Weights of a small mixture-of-experts language model, trained from scratch on English Wikipedia: 131M parameters, 239M tokens.
Below are experts of layer 4 (counted from 0) of a mixture-of-experts language model. Rows are named router (the router's row for the expert), up (a neuron's input weights, with its number) and show model dimensions 160-319. Each number is 128 + 32 x the weight over its row's rms, rounded and kept within 0 to 255.
Before each expert's rows: "gets" lists some tokens that make up at least twice as much of what it gets as of all text. This comes from a sample of Wikipedia text that the model never trained on. Tokens count by the router's weight.

# expert 1
gets: " was", " is", " as", " that", " with", " he"
router [176 147 108 134 148 170 138 120 133 132  92 126 134 114 139  88 153 112 124 122 108  81 119 121 101  95  55 144 131 105  91  96 128 133 161 170 108 171 135 159 181 132 169 149  53  81 136 134 108  85 137 200 197 124 161 157 116 104 124  89 132 108 139 154  93 107 143 168 167 154 143  97 159 161 103 157 201  93 163  89 167  96 170 102  77 151 114 140 106 105 147 115 140 138  75  93 114  96 120 127 129 178 101  63 118 175 201 129 115 148 198 137 132 137 108 121 152 107 158 171  89 107 108  94 119  88 132 133 168 109 116 139 157  70  82 161 153 128 116 133 144 138 146  90 146 152 124 129 163 125  87 124 103 134 166 125 101  63  68  77]
up20 [129 129  91 110 134 202 109 180 139 121 129 164 102 179  58 136 118 123 100 133 118 142 177  75  81 158 115 158 125 146  81 101 145 139 137  90 148 104 170 151 129 149 120 132 107 157 186 138 133 168  98 159  98 144 120 113 155 117  79 149 185  85  94 143 145  30 121 197 102 155 140 152 103 109 138  81 101 116  88  55 149  96 126 179  94  24  98 178 207 137 146 149 111 100 142 138 135 154 154 120 152 126  83 149 105 142 118 147 136 112 174 118  94 137 129 115 107 110 100 138 131 161 119 103 135 118 128 171 138 144  85 130 150  53 142 146 137  76  79  78 114 157 180 123 109 110 146 111 192 122 192 191  86 126 152 158 118 127 117  75]
up21 [120 171 175 141 110 146 129 169 154  89 115 152 116 137 139 142 148 155  86 149 189 110 190  92 179 148 122 166 118 122 110 112  97 106  55  88  94 116 183 167  76 119 169 118 118 100 156 153  84 115 138 166 106 156 130 134 171 134 133 114 159 102 150  86 146 120  34 138  91  83  89 139 153 147 110 127 154  72  90 131 155  73  80 136 161 150 167  77 144 135  89 128 128 166 110  73 133  54 119 135 186 117 153 121 127 146  42 101 130 108 133 124 141 119 100 171 110 112 142 129 157 132 143 152 132 128  68 142 110  84  72 145 118  89  77 138 167 102 119 154  77 109  96  78 152 155 125 139 116 150 126 140  47 109 140 196 139 141 139 144]
up22 [107 119 106 106 141 176  94 176 124 138 160 128 133 155 137 106  96 107  88 150 124 134 183 133 128 146 113  94 118 139 123 165  83 113 174 135 113  81 138  77 146 117  93 132 109 126  78  86 178  75 149 127 159  83 154 129  85 138 149 174 137 122 163 141  51 151 168 142 130 120 123 123 146 161 157 132 129 151 147 137 108 115  87 125 101 111 129 129 145 154 127 113 124  67  88 110 231 125 131 101 136 148 139 117 157 143  59 132 141 134 134 129 129  70  75 119 104 120 134 129 233 156  98 149 203 155  94 164 177 157 133 160 139 129  61 120 110 129 196 103 128 115 122 117  98 156 135 124 207 138 123 115 134  93 104 123 192 119 111 133]
up23 [ 86  94 176 141 111 125 173 154 187 129 134 104 122 120  97 117 149 114 130 101 148 115 125 119 149  82 203 111 143 118 141 152 153 109  71 122 135 170  82  75 125 137 101  94  84  75 125  98 154 174 134 182 103 112 138  99 146 190  87 139 124 204  86 118  60 206 133 161 156 158 104 153 136 150 121 131 116  90 113 137 153 125  63  75 136 129 171 104  99 131 139 140 156 134 112 108 147  91 137 157 136 105 135 111 125  45  58 148 158 117 112  86 106 168 152 101 167 140 167 106 142 103 119 128  84 118 105 152 142  94 166 120 140  82 123 121 106 163 129 182 150 132 198 111 127 115 115 146 150 152  77 165 102 106 115 150 182 118 155 122]

# expert 7
gets: " the", " a", " The", "'", " and", " his"
router [128 122 136 173 159 146 114  76 152 163 169 103  99  97 108 162 180  75 158 138 117 139 117 120  64 115 155 209 119 138 135  91  89 140 112 171 141  97 154  87 127  89 133  82 110 108 147 125  95 109 159 188 118  63 122 115 112 120 157 126 127 153 130 157  57 131  81 190 120  99  72  55 183  77 129 103 182 152  96 127 106 192 123 142 149 115 122 123 102 110  88 183 157 101  96 165  97 129 194 107 174 164 136  98 100 108 148 157 101 142 192  89 176 101 150 199 139  98 114 109 108 144 102 120 103  86 119 181 175 159 132 134  63  85 169  93 183 139 144 127 116 166  98 122 196 110 100 151 182  73 161 101 179 127 174 106 101 163  96 185]
up7 [107 125 124 140 178 104  58  77 105 165 130 166  91  84 119 107 124 140  71 119 139  84 157  76 125 156 103  61 175 115 142 121 220 125  88  80 124 150 110 107 148 134 122 129 136 169 134 231  58 158 100  51  90 122 139 123 187 152 150 128 143 121 162 135 133 184 141 148 104 131 141  81 150  67 130 141  73 164 110 131  94 161 166 158 105 105 116 127 162 169 134 110 174 118  94 148 105 121 129 126 186 146 103 166 129 125 120 169  84 107 144 152 136 143 159 146 146  86 106 135 121 194 148 106  89  49  92 146  94 122 176 113 121  91 111  76 178 108 121 144  45 139 144 129 131 122 136 114  87 120  91 114  98 141 149 150  91  85 145  93]
up8 [185 103 145  75 163  92 145 143 191 127 132 106 126 172 183 113 101 164 136  86 150  91  72 122 140 137 106 188 119 174 156 127 168 150 147  66 179 154 131 212 125  96 205 119  89 126 100 123 103 109 190 144 134 117  91 152  63 147 184 113 168 160 121 153  54 133  85 150 182 110 124 169 140 121  98 113 144 181 142 133 120 124 138 107 141 140 130 129 141 178  84 136 131 112 122  84 168 145 149 170 117 106  96 119  58 104 103 143 111 172 170 163 125 153 175 114 140  98 116 105 101 237 108 104 102 150 141 109 156 183 147 140 138  90 123 100 132 109 136 112 140 141 140 112 113 140 136 151 122 125 187 132 109 112 122 163 109 130 156 159]
up9 [144 137 167 121 166 115 186 118 151 107 178 107  88 134 136 125 135  65 144 187 157 149 107 123 135 135 190  95 162 166 184  78 205 137 145 158 138 109 135  90 127 129 154 113 139  85 143 133 156 127 170 101 109 147  96 116 165 115 117 126 182 102 144 148 108 142 172 122 159 117  99 134 151 134 137  76 135 198 177 116 205 161 138  88 140 120 133 154  90 168 148 130  76  93  91  55 132 118 102 142 139 148 101 142 120 114 132 154 120 158 151 119  85 151 115 131 115 191 111 139  74 196 143 121 167  86 119 147  86  78 130  73  45 148 143  88 149 153 155 133  83 124 147 129 118  62 103  67 177  81 121 140  69 154 152  52  97 167 139 167]
up10 [135  89 174 149 138  69 106 135 140 169 151 127 113 162 169 110 122 174 148  99  98 162 163 141 146 127 148 181 103  80 133 114  74 105  95 103 105 110 121  72  91 109 165 143  70 179  99  72 169 164 159 171 109 153 158 169 102 178 133  98 163 143 149 144 122 162  76 180 154 134 117 114 123 135 154 169 101 123 146 139  93 156 158 162 130 131 129 116 192 127 123 130 122 208 180 101 112 130 131 123  50  74 143  98 120 169  99 166 161 169  95 132 107 162 160  92  75 115 125 211 175 161 126 113 154 115  98 116 134  95 118 135 210 121 145 164 133 114 122 126 114  70 139  81 137 111 150  86  98 138  95 161  86 124 161  65 144  88 156 125]

# expert 0
gets: ".", "s", ",", ").", "\".", ".\""
router [118 116 176 102 116 161 127  88 111 136 171  55  92  94 104 181 175 102  67 129  80 110  95 182 165 104 103 173 160 153  82  79  98 148 103 125  81 117 132 111 103 103  97  95 135 126 141 116 128 125  95 134  89  74 142 127 170 175 162 146 171 145  89  95  45 110 162 139 153 150  88  87 105 154 158 113 121 113  94 182 162 149 144 134 116 120 156  80 165 116 120 140 117  70  80 125 164 199 152 119 137 113 109 164 103 143 128 116 175 115 116 144 109  89 103 103 152 106 135 118 160 126 176  75 118 139  96 140 109 172  60 128 121 161 133 112 137 152 163  53 176  90 128 142 140 113 111 133 111 159  89  86 195 165 178 140 180 179 114  86]
up16 [133 173 148  94 129 201 118 105 103 110 137 166 128 111 136  92 132  93  98 152 158 140  98 138 118 127 151 179 111 135 121 160 146 129 126 133 151 114 200 129 115 154 135 169 147 147 108 101  91 165 147 103 119 100  90 128 147  99 118 129 149 119 135 107 141 111 128 152 149 133 140  95 131 123 136 111 112 118  64 128  92 154 118  78 182 105 103 121 102 131  87  83 146  84 104 131 142 159 116 182 130 151 107 104  73 111  72 109 147 138  95 130 106 114  63  81 161 114 111 136 123 164 144 117 115  72 172 133 130 201  88  82 119 133 187 115 161 142 104 126 164  41  77 172 122 128 157 156 139 111  63 140 114 103 183 159 105  96 145 100]
up17 [120 112 173 152  79  60 125 125  81 143 129 178 164 205 168 159  94 127  72  93 141 123  85 110 124 107 168 127 101 138 129 148  88  68 128 113 134 144 121 119 145 136 198 160 149 123 147 165 201 118 166 146 118  94 107  69 177 150 149  74  95 139 100 160 134 141  96 142  86 155 141 110  81 160 121 173  76 136 129 136 112 165 183 106  86 145 106 111 136  84 154 137  63  99 137 139 203  70  93 177 212 109 137 124 109 137 150 127 139  75 139 127 118 126  94 123 120 107 104 148 187 126 143 134 141 136 113 143 116 100 133 115 124 154 152  81 130 102 139 164 148 146 125 105 110 102 178 100 133 119 128  95  95 136 133  54  70 116 110 129]
up18 [ 96 181 109 122 102 125  93  97  98 104 163 130 136 118 131 129 139 113 102 131 117 128  83 130 114 135 141  97 125 166 169  77 159 113 103  96 107 174 121 151  66 144 115 113 129 131 160  88 167 111 109 116 152 132 100 128 203 147 116 146 108 155 123 113  72 115  44 140 158 147  92 151 134 186 127  90 104 188 112 171 171 216 159 151 183 120 111 125 105 131 159 135 141 107  71  79 187 192 102 132 190 112 127 103 131 105 136 163 172  93  92 154 103 112 109 125 111  80 136 170 121 138 195 114 157 117  66 110 116 117 163 141 114 117 114 139 121 115 143 128 129  99 128 149  98 152 125 153 109 119 137  73 171  83 132  93  89 132 151 147]
up19 [132 110  97 164 151  95 133 175  96 147 136  60 162  79 147 137 109  76 151 160 107 104 180 148 121 155 129 152  88 158 140 183  92 107 122 138 152 122  96 161 141  99 138 136 122 113 120  69 126 138 121 129  93  76  84 107 126 199 106 141 101 167 117 141  99 129 132 122 153 130 146 154 134 194 122 162 110 123  90 100  95 109 175 123 149 165 130  84 108  90  84  70 143  87 163 125 109 103 150  79 128 136 134 150  67 152 138 109 128 188 120  79 133 145 166 111  94  63 117 109  98 106 103 119 109 165  80 122 179 143 117 142  82 139 117 125 122  73  90 103 152  92 180  80  66 162 157  65 156 114 146 151 185 116 134 106 114 124 107  99]

# expert 10
gets: "s", "ing", " of", " to", " time", " life"
router [150 151 154 155 147 168 143 136 127 173 164 116  71 153 196 163  91 117 131 189 111 113 181 156 158 100 137 143  84 115 150 155 160 132  73 149  79 102 127  83 188  91 116  91 170 106 110 164 120  81 156 119 174  77  63 152 129  53 108  94 167 132 182 119  89 172 119 157 146 114  56  82 140 108 143 127 136 126 126 161  77 138  89 166 107 108 152 128 121 130 154 181 109 101 106  63 105 123 109  97 113 194 133 148 112 127 118 127 140 118 111 104 164 137 126 107  73  88 155 160 136 119 160 116 163 144 125 179 167 178 108 171 104  98 157 172 136 181 117  69  91 135 149 113 115 109 183 129 152  70 176 168 148 170 160 109 134 174 154  80]
up7 [167 161 147 196 160 171  80 164  90 131 138 151 157 131 110 128 122 136 108 191  96 117 156 102 171 158 161  98 130 140  51 105  99 108 170 178 116 142  63 115 121 163 133 127 110 123 157 144 128 140 148 115  89  73 130 130 167 106 124 120  48  97 138 149 124  97 153 165 116 171 119  97  70 166 136 121 140 130  93 106 118  63  71  78 112 135 199 132 110 118 118  68 125 129 136 162  49 134  97 125  87 172  73 129 171 135 145 195 108 106  88 136  84 154  98 123 171  77 124 132 117 150 153 111 117  61 145 158 119 169  93 167 130 123 104 173  97 103  92 100  70 110 173 105 111 123  84 175  98 104 184 120 118 114 152 114 169 136 112 143]
up8 [ 84 143 135 117 134 115 156 124 185 130 204  81 116 152  99 147 113 159 113 173 108 169 156 142 110 102 125 128 141  99 136 146  97 109  95 158 103 163 145 131 134 119  74 120 107  97  78 171  95 114 108 169 140  50  74 118 125 116 104 161 163 178 196 133 139 156  90 194 105 123 111 116 133 126 129 147 115 153  75  92 153  89 156 158 133 149 176 154  76 135 148  89 136 143 138 164 124 139 183 111  71 105 110 198 148 135  92 140 129 154 165 171 129 154 129 166 116 110  97  57 167 101 133 170 123 104 105 130 178 110 118 127 147 154  76 125 114 131 189 140 112 164 165  69 170 133 109  66 122 142 193  99 122 118 138  82 134 108  63 171]
up9 [ 97 156 160 144 144 144 147 110 103 147 177  37 132 138 118 142 138  84 103 159 118 141 124  75  97 107 189 117 126  85 122 135  80 141 141 117 115 154  58 116  63 192 144 118 165 113  93 117 166  92 197 164 115  82  79 177  96 103 172 122 205 163 153 174  88 101  93 170 122 127 139  80 103  94 170 123 153 128 161 139 132 132 126 101  84 102 103 140 156 136 113  94  83 160 173 140 130 156 100 142  88 188 114 142 101 195 156  94  87 144  97 171 113  84 144 140 115 136 172 111 131 148 125 154  91 145 143 118 128 104 117 113 133 164  88 138 102  60 166 109 157 169 176  98 140 164 103 110 108 158 153 171 138 181 177 162 151  79 124 132]
up10 [143 141 101 107 190 159 152 168  99 172 123 120  96 129 109  89  80 164 179 119 150 147 177 151  89  95  78 132 109 134 155 142 170 103 124 117  57 109 118 122 184 100 145  50 153 119 136 138 174 166 128 122 148 126 149 158 159 145 119 120  78 131 110 162  92 135 135 127  86 146 126 106 107 165 112 146 113 154  99 146 152  92 112 125 147 212 145  85 108 137 142 153 101 139 112 122 145 109 117 152 110  85 137 150 119 133  96 146 147  95  83 135 112 133 163 164 101  80  71 157 117 144 124 117 210 147 137 152 108 138  93  63  95 212 120 106 151 172  73 156 128 130 137 104  99  92 145 136 134 147 115  88 128 123 186 143 114 139 111 172]

# expert 9
gets: "\n", " ", "|", "==", "===", " =="
router [104 116 108 146  79 128 103 172 139 131 139 123 166 126  81 179 110 118 151 128 102  99  78 142 171  47 146 122 136 150 150 146 101  82  94 131 177  99 105 108 140 143 149 122 111 113 151  87  93 159 129 133 133 135 129 118 182 102 163 120 187  95 102 161 104 124 126  96  97 146  56 120  56 106 137 139  92 135 135 135  95 162 140  76 125 165 126 140 153 203 153 170 167  64 156 113 135 135 168 148 179 141 151 130 163 193 117  62 139 166 107 156 160 138 141 124 125  85 133 129  64 130 227 109 156 119 103 132 180 110 122 108 173 145  96 157 101 147 155 112 161 167  95 158 108 142 105 184  95 105 140 165 118 159 135 104 159 158  94  82]
up3 [ 88 121 104 133 134 140 171 133 110 134  60  95 142 103 129 124 118 106 166 130  81 160 147 153 160 144 146 117 125 120  85 189 121 124 151 116 149  49 154 104 147 121 167 168 126 118 138  83  99 159 138 128  48  91 128 142 110  66  54 110 149 173  74 192 119  71 139 124 133 139  93 138  99 139 148 102  96 138 164 141  95 126 122 138 115 130 181 109  91 156  68 147 172 175 183  95 168 136 160 109 145 140 156 119 173  94 144  96 209 130 121 192  75 113 116 121  85 122  79 161 190 105 125 124  89 126 125 178  80 180 132 146 187 126 142 100  93 130  84  61 161 104 170  83 121 126  94 150 100 109 185 123 130 161 162 164 129 128 160 103]
up4 [ 63 150 164 137 162 149  75  97 137  99 133 133  91 144  26 137  98  97  98  87 155 162  77 109 153  72 115 128 144 101 147 128 152 133  84 127 127 177 105 154 108 135 116 138 135 157 100  94  91 129 143 117 117 138 124 117 150 101 147  83 110 200 111 102 121 197 126 117 112 139 131  80 119  94 156 155 131 119 123 183 145 129 144 178 181 127 187 146  74 116 180 121 130 150 148 168  87  93 106 105 140 127  88 137 159  78 129  96 124  99 127  76 134 154 151 127  64  90  76 127 124 166 148 123 152 112  43 193 176 153  33 109 106 160 153 105 160 162 124 170  92 138  83  96 169 159 179 138 103  95  90 121 113 146 123 138 108 108 172 169]
up5 [146 107 162 124 178 168 110 107 154 169  82  82 101 121 104 163 131 117 110 115 155  79  90  92 156 107 117  78 165 189  76 159 138  94  37 149 138 152 194 172 108  87 114 146 120 119 125 141 111 128 160 147 117 148  86 131 172 182 102 117 156 139 123 150 138 136 131 139 105  58 165 138 161  92  95  75 136 156 148 179 154 101 186 116 125 144 124 152 180 146  75 197 148 155 115 117 137 143  62 128 141 153 169  96 142 167 140  87  80  72 162 188 198 141 126 126  97 114 173 109 163  85 123 138  67  91 135 152 174 164 129  94 134  66 164  86 149 112 102 147 138 149 164  88 144  97 146 141  91  95 145 105 189  92 110  85 181 132 159  81]
up6 [ 86 124 145 148  82 115 197  91 118 109  89   9 131 143 143 126 206 116 178 101 116 123 218 163 133 152 130 183 109 136 145 107 126 131 130 155 213 155 102 167 156  90  73  52 105 138  92 188 132 100  89 145 164 140 127 118 112 160  80 119 133 135 134 221 139 137  76 130 167 139 113  87 106 113 101 128  89 157 152 110 132 125  93 115 142 150 130  78 142 107 123 156 159 148 145  86 116 118 144 174 124 108 143 138 111 171 118 171 128 162 158 144  91 132  81 108 109 107 122 146 115 173 136 130 156 124 124 176 187 101  96 159 139  95 165 163 113 132 126 127 162 126 110  94 141 169  92 105 161 130 150 154 101 155 185 148 111 120 143 158]

# expert 8
gets: " |", ":", ";", " from", " –", " School"
router [ 57  84 147 140 123  98  67  78 152  88 177  74 103 114 185 141 174 127 142 103 119 175 121  94  69 143  79 117 121 117 145 117 114 143 148 134 135 115  87 126 172  68 135 160 141 148 107 145  99  96 149  89  77 137  58 167  49  66 138 163 186  88 178  98 125 157  93 183 129 162 128 105 135  88 152 134 114 146 167  96 128 155 159 112  94 115 134  96  93 102 112 131 104 155 120 125 105  98 103 141 175 134  82 190  95 148 122 125 185 100 157 162 201 147  78 112 159 181 129 171 124 169 139 134 180 170 154 114 165 102 129  94 104  93 193 143 185  90 109  92 126 171 151 130 137 115 121 162 110 120 136  87 165 175  95  79 173 125 100  70]
up20 [110 100 125 138 165  63 176 143  42  90 124 111 145 128 129 216 115 139 107 165 150 126 164 126 124 121 169 103  56 158 125 136  79  59 141 151 185 110 128  88 144  87 133 118 114 109 137 127 184 108 117 116 113  81 121  67 116 120 114 127 137 188 110 162  71  92  81 131  89 118  87 134 158 127  84 201  96  92 136 168  82 111 120 186 122 102 127 178 144 152  90  64 159 139 121 118 105 129 226 108 147 122 133 129 140 167  96 102 179 116 183 142 175 185 163  93 103  68  75 146 106 103 172 108 125 121  77  99  98 141 121 171 156 132 146 169  81  93 142 102 147 135 121 198 135 128 111  83  98  88  99 121 143 116  78 106 139  96 148 173]
up21 [ 93  68 144 138 141 129  79 172  91  91 131 132 122 181 176 141 122 152 127  65  98 166 192 110 149 121 111  79 125  91 127 141  86  60  75 127  94 139 134 166 190  97 116 149  93 183  88  78 110  82 121 117 125 141 128 176 172 121 141 156 138  93 148  94  86 164 135 201 169 122  89 138  96 114 121 101 177 142 108 107  89 151 101 138 154 125 110 163 142 101 108  86  45 137 100 116 122 136 125 134 106 145 144  17  43  54  98 118 100 147 216  60 100 138 141  97 159 200 132 115 140  83  78 128 159 149 158 125 161 133 122 166 141 148 132 120 126 133 179 129 111 150 104 147 127 114 147 143 141 139 125 142 124  83 136 124 141 154 128  97]
up22 [144 153 144 139 124 145  89 139 132  85 161 140 188 126 146 116  84  86 164 106 101 138 172 177 111 139 117 167 132  81 143 128  95 124 170 126 136 109 126 168 146 115 152 149 107 123 172 123  57  86 127  60  85  83  89  95 105 148 155 126 131  69 124 185 118 129 118 121  87 140 140 108  94 143  64 110 138  79 115 135 153 110 135 147 141 172 168 121  56 126 114 184 199 178 137 126 113 159 153 157  97  70 162 124 164 135 130  80 134 145  97 113 145 113 181 126  95  71  79  96 134 106 136 143 112 119 160  87 128 127 174  54 143 125 114 136  94  78 159 130 173 173 156 130 126 147  89 171 135 173 132 113 164 114  97  87 169 134 175 146]
up23 [173 176  90 135 123 194 117 123 184 147  65 160 134 191 128  91 121 122 100 142 151 134 133 123  96 247 155 128 130  69 117  81 197 127  76 180 176  62  76 123 146 112 181 128 146 125 148  52 120 108  88  86 174 192 120 195 144 165 237 144 145 159 127 150 138 139 145 151  97 123  72  76 137 149 123 100  71 128 134 128  94 150 169 108 102 140 156 120 126  91 132 154 142  90 135 108 136 103 170 134 169  87 128 139 119 130 160 112 116 165 149 106 202 188  98  88 162 161 175 128  95 167 141 141 119 136 130 116 148 125 141 148 177 124 136 111 156 127 109 123 111 154  95 166 119  43 145 110 136 149 107 137  55 126  90 167 185 145 120 129]

# expert 6
gets: "-", "|", " |", " ", ")", ":"
router [166 110 147 145 110 161 155  78 131 151 180 164  68 129 114 161 150 127 126 103 119 125 156 125 103 147 168 124 165  73 133 143 139 124 143 131 172  94 120 152 165 147 185  98 177  89 154 115 150 110 129 179 151 111 132 162 193  87 135 151 131 174 140 109 152 147 107 102 134  95 121  75 121 159 178 192 149 134 103 164 126 203 160  99  53 109 164 145 139 133  84 107  89 107 195 110  76 162 195 105 123 151 159  94  75  81 154 152 120 170 196 106 172 101 148  94  99  68 119 152 116 120 151  91 143  68 128 191 122 156  68 119 107  94 132 159 130 128 148 140 132 116 169  92 177 121 115 180 130 181 164 113 127 141 185  67 167 142 125 162]
up20 [161 136 138 115 120 115  99 137 152 151 203 116 168  97 133 159 126 138 173 116 150 145 138 126 117 123 166 165 136 144 101 115 139 164 163 118 142 166 113 170  96 136 124  57 185 120 138  96 181  84 146 102  83  82  96 181 147  85 151  63 132 120 115 159 142 137 108 170 120 120 152  95 128 203 134 183 173 138 117 128 110 167 128 145 162 135 130 141 203 161 112 194 112 123 100 136 136 206 108 100  92 110  53 134 196 124 155 129 131  98 137 131  93 156 146  82 172 139 129  90 113  81 116  98 136 124 137  96 107 141  93  89 201 132 133 141  63 169 126 197 183 120 137  53 165 135  96 148 112  65 123 115  89 150 148  77 180 104 141 133]
up21 [ 92 162 111 160  80  79 130 139 161 165 102 132 103 124 158 152 184 154  91 196 131 153 134  77  63 139 147 117 106 164 169 102 123 110 134 155  52 149 105 150 136 101 111  44 112 133 172  99 152 178  40 106  88 154  98 128  99 147 113 101 134 114 121 135 158 126  74  86 100 116 136 130 148  64  91 153 136 125 162  88  52 120 116 167  85  90 126 143 126  95 115  86 108 151 110 108 117 113 103 191  75 160 177 144 168 134  75 142  85 163 142 145 142 126 145 123 104 116 184 107 159 139 117 143 124  95 118  90 103 130 134 160 125 171 111  58 145 189 143 164  98 160 146 139 112 152 110  97 103 185 102 130 132 158 106  76 112 131  52 118]
up22 [107 130 141 121 132 158 194 119 135  94 203 162 158 177 156 138  83 143 125  68 181  89 119 163 104 162 119 113 100 149 135 113 126 108 180  96  46 162 173  98 143 170 141 128 181 131 147 164 127 120 173 114 129 100 109 148 167 165 119  85 142 149  71 116 115 131  94 175  89 107 145 133 123 132 100 131 127 180 115 136 162 167 125  83 118 105 128  57 137 127 110 190 102 111 149  66 126 119 137 141 134  81 191 135 169 126 138  97  77 135  85 187 114 114 144 112 110 141 116 101 108  92 148 120 149 102 142 130 191 159  75 103 150  63 187 137 176 122  94 157 112 103 143 119 165 171 164 129 119 107 137 101 145 174  84  79 150 173 142 140]
up23 [178 105 121 190 126 189 153 114 190  94 152 153  83 103 157  70 139 132 143 158 180 142 180 145  92 151 207 167  94 107  71 131  82 116 158  98 187  67 115  58 125  97  89 111 135 120 104  56 150  88 125 182 130 122 142 116 162  95  90 143 152 104 156 141  87  48 123  66  97 112 124 148 175 133 148 109 111 137 117 138 130 151 111 120 126 171 128 114 147 126 125  92 163 102 131 122 145  81 182 167 135 153 134 100  63  81 131  76 120  82 103 146 105 109 132 135 139 145 128  95  94 158 146 108 134 156 158  90 119 131  95 127 165 176  97 110 102 150 114 142 166  83 149  99 155 127  91 130  85 152 120 139  86 156 103 149 247 167 101 113]

# expert 2
gets: ",", " and", ")", "\"", "),", ";"
router [150 114  92 140 158 138 147 162 120 154 120 116  67 134 136 204 172 109 117  91 107 122 169 122  76 143 117 127  95 191  98 149  95 161 100 140  95 121  78 127  99  93 134 113 108 110  67  87  74 107  44 132 120 118 119 155 152 127 169  91 142 157 151 188  96 100  86 135  86  93 103 113  86 145  99 147 158 100 149 133 123  96  93  94 139 133 126 141 141 108 111 139 137  54 170 155 180 140 128 144 185 107 118 154 124  86 114  80 178 127 162 115 155 111  50 200  97 120 110 133  80 145 115  93 115 101  91 107 176 100 173 132  85  66 129 199 201 179 125 159 163 104 100 139 109 121 136 174 179  86 118 105 174  95 137  79 157 142 107 158]
up16 [121 184 135 118 138 181 100 163 174  76 114  99  62 169 107 100 120 165 111 140 164 184 167 128 138 130 164 132 143 125 117 102 108 177 119 103 171  95 178 140  94 112 150  75 113 109 177 130 159 155 103 126 135 188 160 143 121  80 162 163  71 117 162 186 112 103 131 109 180 114  79 125 117  98 125 182 140 144 132 123 134 168 120 114  93 135  80 111 141 140 126  98 124 124 110 121 177 123 124 106  84 147 168 122 147  77 122 159 131  82 103 116 116  96 107 129  52 151 122  96 134 147 159 120 109  89 117  94 124 107  86 164 135  34 109  99 150 189  93 124 170 135  87 125 111 127 115 138 142  78 163 170 119 149 127 145 101  58  94 110]
up17 [110  94 149  97 100 157 148 177 159  73 174 119  90  89 121 161 109  70 178 145  87  70  60 128 132 108 111 110 158 122 161 154 159  93  99 169 114 147 141 172 106  67 118 134 119  93 122 111 147 154 155 163 144 137  91 132 204 126  74 109 102 145 126  46 173 118  87 178 104 102 155 129 146  96 180 126 157  77 100 117 124 156 114 108  46 173 131 124 100 124 167 115  97  96 149 164 119 102 143 173 114 112 137 176 117 142 102 203  93 105 157 150 158 146 168 201  94  79 113 171  88 180 100 103 118 178 117 108 116 140 144 132 115 176 137 137 153 191 101 113 104 106  88  87 103 159 111  52 164  56 116 173 113 154 143 171 101 137 139 114]
up18 [ 87 117  78 155  83 162  95 153 149 125  75 155 125 107 112 116 158 145 141 161 127 128 153 101 211  71 177 155 119 131 127  97  88 180 174 169 138 103  95  94 101  87 160  89 102  88 129 189 180 116 155  71 127 150 129  88 164 134 124 169 167 106 138 116 133  47 166  87 135 125 154 112 119 139  93 147 189  98 170 125 139 108 102 183 146  89 163 116 148 117 131 184 148 116 159  66 142 155 123 171 143  95 109 124 110 129  71  87 142 103 115 107 109 151 123 132  70  98 153 128  86  74 120 142 132 128  90  89 184 160  97 153 107 104 123 126 115 141 164 129 180 118 106 168 116 180 127 120 113  98  99 139 167 158 115 149 185  81 125 172]
up19 [181 142 133 115 104 142 132  80 103 162 156 149  94 115  93 103 124 127 134 127  80 112 129 116 141 116 174 161 174 126  95 159  89  95 188 140 146  99 105 133 121  73 112 167 135 203 126  74 138 146 108 139 167 163 111 168 173 136 131 113 120  44 138 134 111 123  49 108 113 205 149 145 187 157 130  67 112 133 124 129  84 105 146  63 102  34 184 154 149 114 110 100 183 135 102  86 148 119 158 175 101 124 124 106 112 121 126 134 129 138  96 150 141 111 111 131 109 137 128 141 136 120 112 128  65 111 117 151 127 168  86  96  96 111 126 179 117 122  78 137 152 105  90 167 135 161 146 149  98 152 125 164 127  96 153  85 111 136 115 125]